Weights of a small mixture-of-experts language model, trained from scratch on English Wikipedia.
Size: 14 layers, 63M parameters.
Experts: 160 SwiGLU neurons an expert, 2 picks a token, a sigmoid router.
Training: a variant of Muon for the experts, 3616 steps.
Below are experts of layer 10 (counted from 0) of a mixture-of-experts language model. Rows are named router (the router's row for the expert), down (a neuron's output weights, with its number) and show model dimensions 0-127. Each number is 500 + 50 x the weight over its row's rms, rounded and kept within 0 to 999. Numbers have three digits each.
After each expert's rows: a language model's description of what the expert responds to; "comes before" lists some tokens at least twice as common just after its tokens as in all text. This comes from a sample of Wikipedia text that the model never trained on. Tokens count by the router's weight.

# expert 24
router:471572494467549557453531479516450431467551553475485514461448380520439474558476481508479585558444490472458517443525521436507510476493568395470454451408497503528510488544491571501448623506492542566596488495584562480624480537569503519536518480524523432460462482506509563420599446669505469502427458490591460571374439457477463468472504493391440459465495505539480471459531545453465505551415
down0:533524503391355357488471485487518600495512491484523502503407541394479498531433502524483437570495483566426479585516571443545432444452484435475441521449539493478465436443507487519493497454541564483448597472489468497501538515541475477523527570460459463490585439578547483486508500453538448529503516440595513448450525509561410485497495468565510516491502469482442510485546507499482369547524
What it handles: Individual digits inside years, dates, codes and figures, e.g. 19-8-0, 20-2-3, plus century and present.
comes before: "0", "9", "7", "8", "6", "5"

# expert 12
router:525428519530527511453501470642488492453540508540536457518522391510496544492500528471468490552508536457524508469491471486463535588456575532525532509480479483472493533490515557447439579487537421569499574465627535503605445455561468531509507474469494468456588401529497569470582545549457411543557499505473545482441504458518547448422477416476555457381526556476471462500534482403473491543399
down0:483538582551536540499357475497433505518454496562558581387390560477519577551465425530433514472561487390520503458491452484470609497487524510537496553478487558438591533446467453535610540554463569497475485479533465514517485429509551415446480519505428546476374552458547498524504455505556431523546460565422550508495530418457417463536453487487575565493516713506607522472588572486554449488568
What it handles: Middle pieces of ordinary English words and common nouns like part, link, cause, e.g. cad-m-ium, ad-mini-stered, er-up-tions.
comes before: "s", "ed", " of", "ation", "ing", "ated"

# expert 11
router:439513498481497410453539518469454460447521536486459445501361463520377526547490496526484498518533547478432458484544489432494526546451558499476483526422441460430529399566565540486438468509605506506509614420461586409606455437569493518472564466566508418469575497514458559458493485462533468486583496523485480532462539482494513418400577521480549551487512478493446489551537426490372508601487
down0:482493622512518451438405516530574571456479436493444509502561557488490470465447471513533386573412449531526546499526477493566446543570555515520462441494404485525484548461563546378507612493418456478442529502525492413445600535484550524555455523588485465485446524573500487464479537539510495543522450451497504598491550414434493488499589535632604523470503479572533481410482501521503469470538
What it handles: Colons after field labels in infobox lists (Spouse:, Frequency:, Born) and stray spaces before numbers, dates or table cells.
comes before: "1", "2", "3", "4", "5", "·"

# expert 1
router:503472552548493481405562468480462457479477467525517481498454502538500578503481434527537537493435480531470526512506556498526516481378552495426499468458453486455457450600479574489539502480578507533522458444496579424600451594542485461501517549505580443405505483495484436447596476586374447500510491550535504522511511514547599427533556457439564441460537512487568445397504562598405550526436
down0:489567512513431641464368434493489477437585502559518482547541562450490455560480421476517501565549546477436502442487478551503480457452538512497469602528408499456512477501572511458490507479495460490442546465452574469532442499555468506483458536529480453456477476435523474510482490476448477566550487516502517538430414450600482435533519459498392500517568517481425489550478516540558496518516
What it handles: Ordinal pieces like th, rd, nd and words first, second, third in dates, centuries and election results, plus line breaks ending table rows.
comes before: "\n", "|", "-", " century", " round", " place"

# expert 4
router:484519499518567400515493465534543463421506609567505414532548522558465508518534488487502505462483584382458519539449451522562547615548575530489509541526480476388522505578527599480504577546494551471530553472615598519570434505565518418460505521574509521498563457510455656529475507532526404522511546547463537517457511451513533529443405504510597506411502495557485491483442496525435503476439
down0:591463413527448544480555505558447535538556540466551519539522535491416496470444522512520479490504418440538379509440459586472437466500508476477556644664527465570471568486485495441494516653473445537495430541504568469505460532505483385564454433480486481527515484472490505538448503569434470496460465422499501497486495460503464453541565514541423597479444504537571608607477564519561502514522
What it handles: Digits, decimal points and signs (−, +, £, $) inside numbers in census, election and sports result tables, e.g. 45.3%, 1:56.92.
comes before: "0", "1", "2", "3", "5", "4"

# expert 25
router:544487503477583481498459475539499471447530548555433459483532510495550419483492469515534575396430455523532431450594547452486552597520499449395418561557505467470573475552520518524454480593464461478467565476568584403583472592467538500533471529536514383488455476496416574496524536555468409505520504484634581562449411442471483419502484506468470561425488452449540521430573470401452591481477
down0:492478446460462441455452544522516506456501499462589477502448556516541392488496437531489454539420482506509445603527516504447482617503393524447526498431566533552550446538547465583500529469485517442569433406536473487509571532520512545529580533505438480498510440496465548548512483524436518563458553500516488444510446486475481501423543474527483478531485473533452521525489469387545501481539
What it handles: Past-tense verbs, the infinitive to and prepositions after subjects or auxiliaries in narrative prose, e.g. served, would, made, played, by.
comes before: " the", " to", " by", " in", " a", " be"

# expert 2
router:490526544469564428486529509589462467492522546510439492466543387617482536536542512478531493517505511471561466473508453427496548517494533513519469476495497470499550489561479621440354489584602468557494523490485484465597417489544435555488573450521511484460496464563500524514557534560563434510505503497434551515523455525471492417502485458487544479468499455604467473528496596520364530517477
down0:502485379529585494496483442537524461419488533552551456457466536467551554421625475515569500493465583582473545457482513513436460539528502458483457511599504476501512537489438467471404509559477409553572585505451410525535525472559502393619542472454419413498516447502526430543545540459546469391526498615532554499553474572450571480550489517533457514577556426508462504491465513527450538522531
What it handles: Noun-final pieces ending a noun phrase, mostly plural s, also ation, ity, er, as in diseases, institutions, activities, people.
comes before: ".", " of", ",", " in", " and", " to"

# expert 29
router:489479479465538507579507439561560468412504533563473473414464472529377613511441554538489544583373602504503446524404532444543504586496481426388523464520479535413480460505551577482445528557525546523479612468610493460592459485523527541521496514427483445481475444450433613485510504582592445460492495488471503516466448538554531411412539451411569538505455483578465488454550549486507526497487
down0:468531555464549427500520452482573573547497521522531465480516514459425545543453426516540514480476464558464453434496628523534458517440516473459525449559578460601452426548500551522555485436489454441528571486548457558558567568521507417528543519433500609461523386431482457550536477439435501579431492495428542500417405458493597473521459564492471477551551500580529489585510529491495531478443
What it handles: Linking verbs and prepositions in prose after a subject or noun, such as is, are, was, of, as, been.
comes before: " the", " a", " an", " been", " also", " his"

# expert 18
router:404531504472562460558529507583492434482486493471395464482543431464427504546416509473529521564463596466545565495559528430504532572490490491508532446599510473521512468468504580507552518515504475486512564509510568487485420468489425527558619484486536464442522501505447618480514470489528549573582473428550502560546455493498500473566522483429497462451503504477439504540473486428480524517402
down0:366378506479440519462465519547479422501552567552475497515457440504506571468477557531524519499557438531543615547560440485423549496558510510456424511562481589567480480452528534493506377498525486527428495457502527601451514587502544571517483539500503518460485425509638519484533502570410467476364545540508583529447460536469433476457372516492512402537453478584512506506592518559516519520562
What it handles: Sentence-final periods before line breaks or headings, initial-letter periods in names, and common first names like John, William.
comes before: "\n", " The", " He", " In", " It", " This"

# expert 10
router:416528557476505428495616486505463382487511493541559422532420331557435494552477538511512504483503542430462436453487534412504577488480558461440419524513466473491461409564567506502465638517586441526557562441458570432604430549514482474468474468475541439463512459553434535481509435547468443450591453541543415549486481517534485485406494432476508547504547492472481498515528462518427520506454
down0:494480487540480468442483461450346398628528477471631513507528397469447529511417470389425469465461564524462471504602494534509574511525497466513457491532489552514478590409528492572510478507590500501537456519536540510392514497465543487543511456549603488409440380547538533551571518522509572447563468570536446588545491480495406547423519455482491533564482477495498487480469508461538520491456
What it handles: Bare space tokens, especially after table pipes and list dashes, and before word pieces like collector or verdict; also de, re, un, con.
comes before: "1", "2", "3", "4", "·", "en"

# expert 6
router:490548472532542507487519448564546467479520486520556466525531554462463547507481538481478538520493583437506448481473511452462500505437553486519560425513407582508534425549543569408477554479536468437429518503568551543591462607545489496445527557547450450496462429533533581493557429448559544526417438502503522537441537535452575442465523394449493509510513454486467514571497510568458476534452
down0:477486550534448480503530473472555509546543503459514437421523416485418525412476449475549481455527528479527520498496506502443529544602562484500424502501518463492455440508569466546520460560584601569412479374522572570426525479509541455518444507517529480523505443543531563537519496524395607507543538427471521621491489548492485440491481514537465477442499476468457479563500480444554476449504
What it handles: Commas, sentence periods and clause links in running prose, e.g. was, he, It, but, Although, after place names.
comes before: " and", " was", " a", " which", " the", " but"

# expert 15
router:451510598495506496502523488570486478474563529551466456504504480449491545518534534482561562531585529477544508437529469438481546585437622415509489529449521459512527455507498565401475515464543406594504596429552506441563387573503466570455460535532566466421618444539499478529483476558498498514500494543476504530466510440470590479416539474352513526484466501521483501478565560439406439562421
down0:506511425405608422468456445464490601526552498410440571483443473577515492583556441595476528521557406523540521579395515485479477461539512454482571560569480514528560473431475421465505585438432539456500427444468402539492485496561531447548479491477498474590525561447526486561506458604494526462448517388473546403434467565492553547471478558492583480577504508523534495512528495497593548536549
What it handles: Common nouns right after the, his, a in narrative prose, e.g. club, company, brother, station, city, season, album.
comes before: " of", ".", ",", "s", " was", " in"

# expert 26
router:516532474464498466501559501493515354414519524502442435498485476492478510516498531451467534518538543361486489556451431447519625576502554552453450499551439572523583457534552593527511528569514431505508569467602582456570521511466524543509458543532538481495585482552471542496531541462478534475470481478543486553416548465479489455480545430546491453442493483512541526500520509450449512456449
down0:484614562457582500462524494536505494518549507545531500567523419540475436500544453609505494403607502377488555591577485621550498539496413518562538411488528548491463526557492556485524465525447499507433326452488443507452531491573511535517561512467403522409569493519510460478503477401504487485575490544559537486560479570546521475487430525518568531491575478538502492526456523425494566549528
What it handles: Pipe cell separators, scores and US state names in sports results tables, such as La Jolla, CA |, W 8–3, 7–2 record.
comes before: " |", " ", "–", "|", "\n", " L"

# expert 17
router:560475537479572475554466508572438459412495533543529436477489515561524572449517484481543545512561530469505499418550490462427529537437525513524494504540468548536632478542553505494461512554586484514546545485635501503557503478499535498595473513524498449398561516582481612495496488476493465472552553505474464523470504432476517397489535383519550547471464459474478469511488499482465569558437
down0:520570454543521410566493410527489523458440427569554497551560510640522514483494464449520558400487503481469534436461513449621426519536560456493563498545520527556507507622459434542539501501449456415478506388422439620500524463459506548368447456437524471531521427517434465519470498506506548537444509494473551503553448446505483512416563480520438524523483521570482430554526561565508472472523
What it handles: Closing parentheses and line-ends in people lists and career tables, e.g. (b. 1913), plus occupation nouns like politician, footballer, guitar.
comes before: "\n", "-", " (", "er", " of", "ed"

# expert 8
router:472554564532583462482578490574470426428484512561479398438475432507500610569476567463514614517512527531586566468524488489468567532478537425496510426506456492412544438495510573455521515549500492633534554453619508467511481502491462516467470536484419485475509449560551527532582482633533476558597411468487499560496530423448539449444406521449518445488509417499470460447562550549481569541450
down0:451509490400570446572473560515508480460536522527508460450459458572509495487446492574549360558585489482415417495538483472534480518448476445462599408521521498574473530498367564502407506515440436433517504374562537494534458551426482540454550516491486484605418522498505538554486440463534470504492466505518543511587539465510461551494378522525472439447502439560521549487437469490494460454470
What it handles: Capitalized words inside proper names of organizations, awards and events, such as University, National Film, World War, Pulitzer Prize.
comes before: " of", "s", ",", " (", " and", " in"

# expert 7
router:534510512462485524551554467492477498460516590547383488506528510563476533563448518492502482575486587415536535511448525545504502524495586517415507419536461476451571449518573588506428517503460488631477492458523582515577437509531492559554510525433511421490561325490467506540516528677499510486532522493542523503511478411517487558450498487493567509438501475526516455529541526501454512433500
down0:529396519456540591553534464471523482454515447568539439477524546538551497546465483502502548495492573523392503465493528497499543505550474439540552511502621474526470526541544464431491499406449569452551568463517540437486510442493581580556517475625529427497437499471438493549562461484511515568484551435507461525430463437544507478592518488529606481510527605524532581569523547485475484437482
What it handles: Digits of years right after an opening parenthesis, as in (1924–, (1885), plus born and scattered non-Latin script characters.
comes before: "9", ")", "0", "8", "–", "7"

# expert 21
router:461558530521477505484474442479505405441474542541431421436517532555535577518464551463451560555539508420407477493489455468493555583505551457428465498523512496496522409481489597513475540559542471527460636541522543469642445554492523450565528536451567357527502473489492543485524524398508455474496461554533438537515454522549545432526448358449508490467487489578468467501551517482439442516505
down0:498541471420493500504444366537518526493538552519442506520517553569489538528505578426472533465462470485397473537439475478480494493496497493463506490401562507541462530549510452411554577534494415529547398542512573514478437495577485555539469498503556488549457548569520590504513475634435522462521540447496499489494584554455476549528463516423486482438521528405582522422596518556521443451497
What it handles: Pipe characters and divider rows in Markdown tables, plus semicolons, slashes and colons in lists, e.g. |, |---|---|.
comes before: " ", "\n", " —", "---|---|---|---|", " −", " +"